Experts of a small language model: 8 layers, 4 picks a token.
Below are experts of layer 3 (counted from 0) of a mixture-of-experts language model. Rows are named down (a neuron's output weights, with its number) and show model dimensions 0-191. Each number is 200 + 20 x the weight over its row's rms, rounded and kept within 0 to 999.
Before each expert's rows: a language model's description of what the expert responds to. This comes from a sample of Wikipedia text that the model never trained on.

# expert 27
It responds to: Hyphens, en dashes, commas and slashes joining place names or year ranges, plus direction words such as Washington-Baltimore, Wausau, Wisconsin, North, New.
down0,204,151,218,240,182,214,199,201,209,214,205,173,248,204,189,208,205,213,229,190,176,197,195,197,211,211,218,214,237,199,210,218,181,216,194,212,195,185,201,208,219,229,206,177,191,234,172,179,172,206,204,212,211,168,221,209,231,189,163,198,203,190,209,195,250,231,235,212,185,201,182,218,178,208,205,182,193,175,198,191,193,215,203,207,197,209,217,192,181,224,190,179,175,183,217,177,248,185,200,184,172,205,196,184,227,191,158,201,219,184,164,172,178,180,174,181,229,167,184,204,194,195,224,199,191,214,161,205,218,206,213,210,200,185,206,198,213,195,172,197,169,245,208,135,216,213,202,233,181,198,219,239,222,196,180,205,196,192,221,183,178,198,187,181,208,204,141,208,199,192,196,192,207,197,203,192,217,232,157,183,211,220,204,183,191,214,205,157,179,197,199,199
down1,205,189,200,176,188,182,197,221,187,207,186,179,175,179,186,199,194,197,225,200,181,175,218,214,195,199,170,214,182,152,151,170,226,232,207,194,186,230,188,226,181,180,235,221,169,210,193,157,220,187,206,231,216,197,201,210,181,196,173,207,195,185,202,219,195,204,226,198,189,175,202,164,208,231,216,178,185,178,202,176,223,196,183,218,198,202,201,224,216,229,191,171,161,209,184,216,186,187,184,157,196,185,188,207,198,189,185,222,195,193,183,238,190,232,212,210,194,212,164,202,229,195,205,179,222,196,171,228,214,235,200,200,198,191,192,187,204,198,188,185,203,180,183,190,180,195,234,224,197,184,201,184,156,168,205,186,153,170,200,233,242,178,211,188,192,200,182,216,190,195,220,215,213,216,235,222,228,223,220,205,197,176,174,218,152,202,173,217,229,204,205,165
down2,203,231,152,237,241,175,215,219,182,215,199,198,200,212,198,206,183,198,199,191,209,230,205,192,212,172,225,218,182,180,192,213,235,212,201,255,188,170,199,177,233,178,197,214,162,191,225,193,189,204,195,196,181,217,201,204,187,226,163,200,177,187,143,205,197,198,199,234,190,193,197,190,203,187,192,189,230,214,236,178,206,172,217,191,212,224,173,221,158,207,222,205,225,227,202,238,201,216,213,191,202,227,227,187,181,240,198,197,211,209,173,198,203,270,181,206,237,193,199,182,186,158,206,190,216,173,204,167,180,194,183,170,182,214,217,196,182,174,218,204,182,220,197,212,204,220,228,211,204,207,225,190,190,188,218,191,222,198,198,192,197,209,196,200,204,206,175,204,167,156,212,206,186,222,200,226,211,214,177,209,170,188,179,217,192,206,183,202,234,199,195,175

# expert 39
It responds to: Pieces and endings of personal surnames in cast, band and roster lists, such as Sturges-s, Bradsha-w, Ber-man, -ović, Smith.
down0,222,215,163,254,147,217,156,191,191,215,204,211,206,205,202,149,199,213,206,183,176,206,158,190,218,236,204,168,188,228,192,193,224,234,237,206,213,196,206,206,197,242,166,200,221,175,184,191,170,228,208,220,180,193,171,185,227,200,220,184,186,196,222,203,200,223,186,204,194,204,176,208,238,193,196,227,218,181,192,227,216,200,215,171,207,152,155,205,202,195,191,169,203,208,215,195,227,208,199,205,185,218,209,206,187,185,185,180,177,173,218,193,193,191,199,204,186,188,208,218,203,180,194,170,206,190,192,196,183,157,189,200,219,208,219,224,206,154,214,192,217,251,197,175,188,229,199,188,201,167,219,172,193,202,189,217,205,242,159,193,191,211,214,198,211,217,204,186,219,197,224,177,222,188,209,195,179,207,205,191,197,193,178,210,185,193,192,206,212,243,178,188
down1,208,191,187,192,204,199,227,189,210,164,206,203,173,230,191,182,205,199,247,246,218,206,220,205,204,184,202,204,182,216,194,188,193,213,214,199,218,185,192,195,199,199,197,214,188,182,200,187,164,206,197,214,197,236,226,188,228,206,173,204,187,189,201,206,183,223,247,192,223,190,184,222,210,220,209,225,186,252,169,193,199,180,212,195,195,178,203,217,219,193,230,192,200,192,215,182,201,196,206,182,211,208,167,185,227,193,223,209,210,181,195,192,213,198,189,190,200,190,212,231,204,161,172,190,147,210,147,207,223,260,202,170,202,152,183,164,198,226,201,216,211,216,169,173,181,181,206,211,203,203,246,193,227,194,238,218,206,210,224,187,219,196,176,183,213,211,198,162,215,149,189,207,188,200,199,200,223,183,193,223,210,214,206,186,181,251,203,183,208,199,163,226
down2,177,211,235,210,204,196,217,164,178,161,178,209,197,218,202,226,207,185,230,167,191,198,204,201,236,186,170,158,244,205,247,176,198,174,210,229,192,176,217,195,205,205,201,170,221,207,186,199,201,191,185,193,197,173,185,188,200,198,232,200,222,252,215,191,265,180,178,214,183,239,183,203,189,197,170,198,147,220,201,206,206,181,236,190,173,204,199,190,224,191,239,180,234,223,228,157,205,195,189,209,186,221,199,180,199,225,190,183,177,194,202,198,186,207,182,165,204,191,197,189,207,204,227,228,220,226,207,186,179,233,203,209,184,205,205,208,181,193,202,207,224,212,173,195,213,189,175,219,194,228,210,214,178,195,211,195,225,243,188,214,174,220,224,197,223,209,175,206,185,204,204,203,204,231,217,217,191,185,189,212,179,186,171,208,207,226,207,159,206,195,195,199

# expert 21
It responds to: Capital letters and country codes in sports tables and name lists, such as USA, ITA, UKR, and initials like F.W.
down0,172,198,203,235,201,211,180,205,207,207,158,198,224,184,192,189,199,207,235,225,204,231,172,227,198,215,208,190,187,190,165,274,237,187,178,184,200,225,219,189,199,188,184,206,194,211,224,208,218,175,170,188,166,213,207,188,173,234,194,235,174,241,202,202,219,190,211,188,228,194,209,208,227,185,214,175,225,188,155,227,205,184,212,211,167,164,206,156,164,193,186,208,211,211,209,204,250,228,207,205,182,224,203,207,197,222,201,199,198,173,222,190,190,179,142,207,182,204,174,176,216,230,185,186,194,205,206,234,189,214,197,205,177,191,220,203,204,225,188,199,183,218,193,188,190,236,214,172,195,172,218,220,198,191,206,222,222,196,169,210,184,205,196,210,195,220,235,217,183,190,170,214,203,206,229,215,181,195,213,200,181,196,202,221,203,189,223,179,207,226,180,185
down1,217,198,198,246,206,204,212,183,173,220,228,195,197,181,189,222,189,207,193,210,219,188,186,208,183,198,159,204,175,170,247,210,238,201,163,163,183,171,208,185,195,213,230,188,178,203,184,224,178,193,212,181,193,186,201,222,195,226,203,166,227,215,202,200,213,180,197,217,190,179,216,229,171,230,209,199,205,194,218,206,171,185,222,245,189,170,180,156,202,200,211,178,226,196,174,198,209,207,214,190,235,204,185,209,201,218,209,166,173,173,163,174,188,201,203,196,210,178,192,196,194,183,213,209,142,165,175,202,201,197,191,208,197,194,244,166,215,191,191,264,209,205,203,189,189,197,219,221,180,196,189,202,194,171,211,185,169,233,176,196,167,184,188,212,212,190,220,184,191,178,186,208,194,195,203,190,209,138,202,211,184,227,179,197,206,203,199,217,180,171,191,206
down2,230,182,181,169,242,171,197,202,202,213,200,175,227,198,243,189,206,201,196,211,215,226,218,227,193,188,176,219,189,215,168,185,196,231,168,233,217,219,183,165,192,147,195,212,187,188,163,238,196,174,231,215,237,185,208,205,187,197,178,220,202,195,158,186,181,232,189,226,213,188,182,175,213,204,217,182,213,194,189,227,205,214,193,197,206,193,202,191,212,189,200,208,184,175,201,204,181,216,191,203,212,184,225,169,211,207,189,176,187,179,216,227,189,230,211,169,205,171,188,205,197,194,193,186,218,189,227,207,180,234,208,194,189,217,220,207,185,205,186,228,187,208,239,172,250,215,205,231,228,219,184,242,197,171,174,193,178,203,202,204,209,195,217,189,170,195,194,194,208,225,201,174,162,196,230,203,178,226,154,175,210,166,195,180,193,176,185,206,219,207,184,176

# expert 40
It responds to: Word-opening or mid-word Latinate stems that need a suffix to finish, such as exp, circ, pri(maries), def(iant), Mag(ist)rates.
down0,222,197,233,192,253,209,200,201,195,195,170,212,185,184,209,166,184,192,221,184,231,198,219,201,213,195,211,249,199,190,166,196,197,175,194,209,216,186,228,211,199,197,217,211,192,194,206,186,167,197,211,264,167,212,167,190,228,206,184,209,207,190,204,170,216,212,196,234,209,218,185,198,207,216,211,196,213,193,204,222,231,190,186,230,182,246,231,185,192,193,198,161,205,131,202,219,186,225,205,169,216,206,229,240,193,225,201,195,204,207,236,220,156,203,178,195,191,205,188,193,192,210,232,223,191,192,210,201,236,231,194,165,213,182,183,174,237,189,188,214,214,187,227,162,205,177,192,223,198,171,210,194,196,208,175,215,204,208,195,176,230,231,190,217,195,213,208,210,213,194,222,224,186,205,219,218,209,179,201,197,201,155,202,197,213,194,201,193,202,163,180,185
down1,214,239,192,183,205,248,216,230,215,213,173,206,188,198,165,203,186,160,203,158,208,182,216,200,185,217,206,208,218,204,209,192,224,186,222,147,188,213,233,226,175,193,209,189,203,186,190,168,177,199,200,231,236,199,193,186,204,177,198,189,182,189,192,231,192,180,193,202,169,189,197,196,219,219,171,183,198,157,201,218,197,207,180,220,225,160,193,193,218,194,225,212,180,207,187,165,190,216,186,214,202,256,173,181,176,239,199,212,171,177,177,159,172,227,198,187,219,190,216,215,214,226,189,196,243,214,228,197,205,161,200,197,179,195,162,200,215,213,222,194,206,240,216,226,178,237,235,200,207,183,223,196,187,204,182,169,208,175,220,195,190,199,193,176,185,205,183,201,212,207,234,207,204,192,178,189,170,180,199,167,223,191,202,196,207,179,194,190,206,221,194,201
down2,185,141,260,225,189,204,238,211,209,133,206,159,203,199,219,255,193,200,204,197,219,196,194,208,184,170,222,203,203,185,217,196,211,213,190,205,175,182,187,211,196,208,229,176,214,188,236,202,190,201,195,221,214,183,189,245,189,218,199,203,214,225,174,157,257,184,195,165,207,177,203,192,238,207,172,196,210,170,213,189,190,225,198,194,195,198,204,173,177,187,211,215,195,203,212,208,226,214,200,187,171,198,198,202,219,205,205,168,182,162,183,184,172,176,170,197,185,206,212,181,211,216,211,201,205,216,189,178,179,213,201,229,213,210,212,172,204,240,209,222,190,194,191,212,214,196,219,198,208,204,169,231,220,196,190,227,231,245,196,184,184,189,208,188,199,216,185,210,192,206,188,187,203,214,194,188,186,176,174,188,208,196,209,216,211,194,222,165,187,184,205,250

# expert 54
It responds to: Full stops, commas and colons ending sentences or clauses, including )., ". and dates in timeline lists, plus list dashes and where, how.
down0,197,195,225,217,210,179,245,234,191,177,202,202,203,177,220,187,168,213,243,186,197,208,222,213,231,197,179,194,176,216,210,230,190,194,186,196,176,150,227,216,189,171,199,184,224,195,177,170,229,188,224,232,225,187,206,195,209,221,209,185,190,185,228,184,233,208,190,185,217,200,222,209,193,201,184,171,181,179,194,205,227,180,219,207,192,208,196,155,199,224,200,183,164,181,225,203,189,185,178,174,206,214,192,208,198,159,203,167,209,158,204,222,214,216,188,203,192,168,216,167,155,194,192,204,185,177,213,244,188,177,200,168,236,195,188,173,213,191,199,193,197,233,207,202,180,212,191,216,197,205,193,204,216,234,202,182,229,226,211,213,202,193,173,197,188,221,189,225,193,190,171,189,165,231,199,178,205,251,176,196,191,205,177,203,194,183,213,252,194,202,192,227
down1,177,203,157,208,198,153,212,172,179,203,206,194,222,196,210,213,177,196,206,221,198,191,202,200,216,183,177,188,197,200,212,191,176,191,206,220,200,210,197,252,182,194,220,188,247,202,153,197,222,176,209,190,223,195,204,176,192,175,178,186,188,192,220,204,208,186,210,201,194,224,187,204,195,176,227,208,204,198,229,195,205,187,200,190,190,223,204,171,219,211,183,197,227,218,197,172,161,214,203,173,198,180,190,192,191,189,206,172,209,246,204,184,217,203,192,224,195,196,214,206,157,180,196,204,223,192,211,195,188,188,171,200,216,195,200,211,205,157,252,197,219,212,183,202,189,205,238,201,195,214,198,189,203,217,209,154,208,212,204,215,237,172,240,229,169,207,244,206,209,144,172,186,220,232,231,224,198,240,205,198,226,199,206,170,183,187,190,230,260,208,187,213
down2,171,179,218,237,196,185,191,172,184,189,207,173,177,179,187,203,207,215,192,214,192,210,214,174,199,213,213,177,213,176,144,182,217,203,170,190,189,216,214,192,190,230,231,182,233,209,198,201,187,183,170,204,204,181,212,224,184,219,189,200,147,209,181,218,180,216,192,213,209,208,227,177,234,212,245,180,208,223,174,207,169,186,219,200,201,190,164,214,197,211,180,190,194,179,237,223,209,200,223,240,230,205,176,206,173,207,203,171,210,196,210,205,185,174,193,157,150,178,210,193,216,184,213,225,171,166,204,215,214,204,186,221,189,196,196,192,203,227,219,211,205,157,208,203,226,219,175,221,215,185,199,181,170,228,165,181,177,204,203,186,219,177,235,185,223,183,192,205,198,183,225,187,194,161,227,223,199,206,167,212,204,204,210,232,185,199,202,222,222,230,187,199

# expert 22
It responds to: Single capital-letter pieces starting a split proper name, often after a quote or parenthesis, such as P(inhead), W(olf), C(ullwick).
down0,212,183,216,210,213,233,200,176,179,215,192,204,190,192,202,210,221,237,229,193,175,199,195,187,171,190,209,238,200,232,248,211,188,183,185,191,155,206,197,208,184,199,187,212,180,213,211,189,206,191,186,204,185,219,221,208,166,206,199,215,154,208,164,161,213,191,198,221,207,182,185,200,191,195,175,148,259,207,188,191,194,208,188,204,206,169,211,242,196,189,174,208,217,208,181,183,188,191,220,214,195,209,229,175,233,200,194,175,221,187,228,197,167,206,204,183,170,200,191,191,193,218,177,214,214,169,185,182,203,178,202,179,206,224,229,162,208,204,178,193,205,213,210,192,165,206,185,196,148,200,179,164,177,202,175,175,192,202,209,227,207,234,197,211,211,200,224,183,199,259,204,150,219,214,241,201,198,190,219,206,208,194,177,190,226,185,197,210,215,219,183,192
down1,176,211,203,224,194,227,221,187,180,186,217,198,213,183,190,175,182,187,175,195,174,184,186,206,199,178,198,202,172,221,201,231,179,201,211,195,204,230,212,213,206,207,217,202,208,236,213,166,213,200,196,205,201,194,217,202,179,184,183,205,215,210,171,206,169,226,215,193,223,169,188,184,207,198,224,244,230,205,167,216,204,188,234,196,222,219,166,214,201,216,189,201,239,166,192,206,192,204,212,204,176,217,207,199,228,197,182,192,225,224,193,218,230,203,225,195,214,211,173,195,223,191,200,223,231,186,183,178,203,141,176,211,246,181,196,199,180,231,182,166,185,214,192,211,202,196,175,197,198,247,203,237,194,183,157,173,163,219,189,187,212,210,196,169,239,179,204,225,180,191,187,229,217,209,192,173,201,182,172,193,208,161,163,143,187,217,200,208,204,173,185,196
down2,199,230,176,211,218,201,205,180,171,233,227,198,200,177,201,187,201,213,195,231,212,218,209,205,230,185,181,218,201,169,220,191,188,212,212,213,245,206,187,196,181,201,187,181,215,199,202,225,213,182,192,170,208,167,197,177,208,236,216,172,168,208,201,217,174,187,169,214,164,207,190,198,194,186,197,199,244,197,199,227,217,237,217,182,181,231,240,227,170,221,227,182,245,189,175,193,206,171,206,213,197,200,175,182,186,215,188,233,196,237,177,187,228,215,159,164,168,195,186,194,204,216,183,191,177,215,195,232,202,185,208,184,187,194,203,157,190,202,168,188,184,219,243,186,183,204,197,221,214,200,205,192,212,219,192,199,206,249,196,203,161,199,200,214,183,202,192,195,192,259,207,218,218,215,163,204,202,189,183,200,209,202,225,206,203,212,189,189,149,173,219,190

# expert 44
It responds to: Early or middle pieces of split lowercase words, often scientific or technical, such as bis-, cascade, sapiens, plural s, res-pon-sibilities.
down0,200,224,190,226,174,191,198,192,238,208,186,216,221,173,185,212,166,218,181,200,184,221,192,195,173,176,204,188,231,182,213,160,190,196,229,249,179,210,197,196,195,215,196,173,209,238,207,174,235,170,200,187,218,178,212,218,189,212,155,200,244,213,227,204,188,223,211,174,223,198,208,220,174,181,183,206,170,216,209,180,211,166,199,194,217,205,194,206,188,211,190,219,217,236,173,190,200,157,162,178,204,157,208,204,176,247,220,213,186,160,166,181,185,221,174,229,205,219,183,200,209,186,199,205,224,193,218,184,189,223,202,190,217,211,212,177,193,202,169,158,200,174,221,213,191,211,218,174,196,213,194,199,197,198,195,221,196,182,197,229,196,176,196,226,212,187,225,198,194,219,162,189,188,182,191,201,194,188,224,228,158,217,204,204,215,182,205,247,215,210,172,202
down1,182,181,160,196,167,191,242,214,188,245,161,173,184,193,192,192,206,199,210,168,179,177,206,204,187,252,210,203,174,183,215,223,189,182,153,197,208,191,227,220,226,197,197,181,203,203,222,204,197,208,172,200,213,188,194,184,183,190,196,184,231,213,198,213,207,178,170,250,193,209,220,188,245,220,216,181,173,189,206,211,190,174,191,187,152,188,209,227,227,195,216,166,191,200,180,222,188,212,192,225,212,200,188,185,198,230,187,180,181,185,227,160,221,188,212,247,173,197,222,191,257,211,201,181,225,199,222,217,190,188,206,212,208,209,188,242,205,188,199,206,175,186,193,194,232,200,213,190,209,175,184,173,217,191,191,161,214,206,191,185,202,227,208,206,190,169,191,195,258,195,177,186,212,200,213,206,217,177,220,230,194,194,213,183,221,203,205,212,205,213,214,190
down2,202,240,176,240,204,215,190,195,219,191,228,210,178,224,180,205,211,243,187,181,204,200,174,225,181,218,212,215,203,192,205,211,208,184,207,216,203,188,195,208,187,168,176,203,217,198,211,211,189,171,214,204,202,168,204,209,188,189,225,176,189,197,209,186,181,184,251,218,224,174,167,216,220,223,208,176,210,208,203,194,202,207,214,210,193,204,168,200,203,202,226,213,169,204,210,240,235,216,218,209,209,200,230,207,174,218,174,171,241,184,208,213,168,196,202,192,204,217,165,219,213,193,161,239,189,226,223,199,180,189,192,152,202,195,208,183,184,183,193,169,226,216,212,233,226,276,209,182,181,164,203,193,219,206,205,196,207,211,211,202,190,230,205,180,173,256,207,201,237,183,195,208,201,200,220,201,183,206,203,213,177,220,200,223,219,196,182,187,234,194,238,184

# expert 12
It responds to: Surnames and the last pieces of person or place names, often as sentence subjects in biographies, such as Davis, O'Le-ary, Hy-de, plus he.
down0,163,181,251,166,219,211,196,209,214,209,169,196,196,197,174,220,206,221,214,192,195,177,199,200,176,185,202,184,180,184,201,194,173,193,208,154,201,162,194,214,225,205,208,217,200,147,166,225,235,207,192,213,231,178,172,218,194,188,184,220,188,231,211,227,214,218,223,191,214,199,225,220,202,194,184,203,218,201,210,177,217,226,195,206,190,191,187,196,212,182,197,198,211,225,161,191,193,235,177,216,167,195,188,202,191,215,196,233,180,177,186,172,186,172,172,175,178,168,201,213,196,234,227,182,178,213,195,171,156,209,207,210,214,215,181,221,232,202,190,229,185,203,187,172,184,171,218,213,217,202,210,199,234,230,204,237,243,183,167,193,197,214,235,179,199,191,190,202,178,204,205,190,178,193,207,192,211,224,226,210,206,234,211,225,244,215,192,176,212,227,192,195
down1,165,233,202,199,225,190,169,171,184,242,226,211,191,171,204,152,191,186,208,208,179,205,160,206,217,221,232,184,168,237,228,223,183,194,215,207,175,222,170,187,191,214,199,204,249,192,213,193,216,187,217,181,232,188,192,159,197,208,238,211,218,185,196,206,208,196,194,197,201,225,175,174,179,194,217,237,191,210,199,229,197,208,211,148,243,174,190,221,215,198,202,189,205,221,196,194,186,204,244,179,188,209,176,197,192,184,163,194,186,197,173,224,185,225,173,213,214,195,218,217,226,181,207,255,197,212,194,212,187,216,180,237,213,207,221,217,228,194,203,180,206,185,209,201,179,207,183,215,209,171,198,183,177,217,208,207,209,181,205,213,212,181,220,191,172,198,216,155,230,202,201,220,198,194,196,182,184,171,178,204,225,210,206,247,191,190,201,219,219,208,216,194
down2,219,199,194,235,170,204,235,216,231,208,226,194,229,215,202,205,211,162,230,170,188,217,202,214,205,235,191,226,213,190,201,205,207,182,233,210,172,177,205,165,199,201,161,233,196,165,207,201,167,192,219,179,225,194,197,207,171,205,233,176,213,187,185,203,217,191,190,204,195,206,187,220,209,202,185,226,226,223,184,197,218,185,239,213,217,213,198,204,204,210,180,192,166,205,212,198,197,209,197,191,203,199,172,195,211,184,228,184,194,243,204,223,191,220,227,165,190,225,205,202,197,230,216,203,214,196,188,156,226,209,180,192,172,224,233,177,187,224,201,214,200,191,244,186,229,209,222,221,178,206,179,213,229,215,189,191,212,236,167,152,176,190,227,190,209,238,212,204,168,173,221,223,233,198,224,200,210,188,228,178,214,162,231,207,209,214,206,226,196,210,213,227

# expert 36
It responds to: Final digit of years and numbers, especially birth and death dates in biographies like (20 December 1930 –), plus century and month words.
down0,202,159,211,186,217,197,202,188,191,215,218,213,164,211,191,202,204,210,181,189,227,225,183,203,206,179,208,228,203,163,198,183,179,194,200,184,200,220,173,179,197,186,222,223,211,197,189,179,199,188,237,193,179,184,210,221,213,204,187,191,222,191,197,216,193,218,194,191,181,205,207,183,187,221,234,215,216,176,212,230,198,165,180,166,213,196,185,217,185,179,165,227,182,191,187,193,204,174,207,160,225,182,187,215,211,181,215,198,164,218,207,183,215,199,231,233,192,195,174,211,185,217,195,201,207,238,189,219,183,173,186,202,205,176,180,186,175,212,212,238,260,196,185,205,183,183,239,199,184,243,199,213,224,221,168,194,220,191,149,163,170,215,207,231,216,243,168,192,235,193,210,241,208,208,209,203,195,216,218,192,169,228,224,163,194,219,177,201,208,205,217,234
down1,225,200,208,223,229,200,203,215,189,229,197,225,195,186,159,220,225,207,184,208,231,190,174,177,175,197,217,196,193,191,217,178,186,197,217,183,169,217,201,220,200,213,230,230,210,207,197,186,231,183,186,196,155,192,188,224,167,189,235,185,204,170,204,199,239,175,193,196,179,185,167,166,196,168,177,227,230,177,227,206,180,198,173,205,217,219,185,197,187,195,214,194,198,208,171,182,223,186,192,202,190,183,202,215,208,215,198,165,164,202,241,188,175,220,159,229,198,222,184,201,197,192,212,177,189,195,180,236,189,174,177,186,204,219,203,213,172,198,183,213,206,200,225,196,193,196,194,185,177,196,183,232,162,210,195,201,194,235,169,189,179,217,180,254,162,176,212,168,219,222,177,192,233,195,226,214,188,202,191,207,190,182,198,211,181,208,186,187,226,251,177,214
down2,205,207,203,210,189,194,205,201,178,212,210,205,178,221,207,203,204,218,220,195,218,218,204,234,202,220,191,208,194,251,191,221,202,181,218,192,217,242,205,184,206,189,221,201,204,173,162,193,173,195,194,216,195,167,202,210,170,212,178,188,179,176,185,176,204,227,168,196,210,193,144,204,209,179,217,223,189,180,175,208,198,174,176,180,175,188,203,174,223,185,207,224,194,193,194,193,202,226,218,152,218,177,242,223,204,205,187,165,227,202,232,210,205,201,222,176,197,206,202,200,211,223,190,189,168,205,241,209,229,166,194,170,209,172,225,172,194,209,238,236,181,205,229,223,182,225,192,218,234,185,192,187,196,204,164,203,181,211,230,208,237,195,208,197,202,197,201,199,221,207,185,206,222,210,217,142,222,154,222,209,178,213,182,207,207,223,211,230,207,223,163,204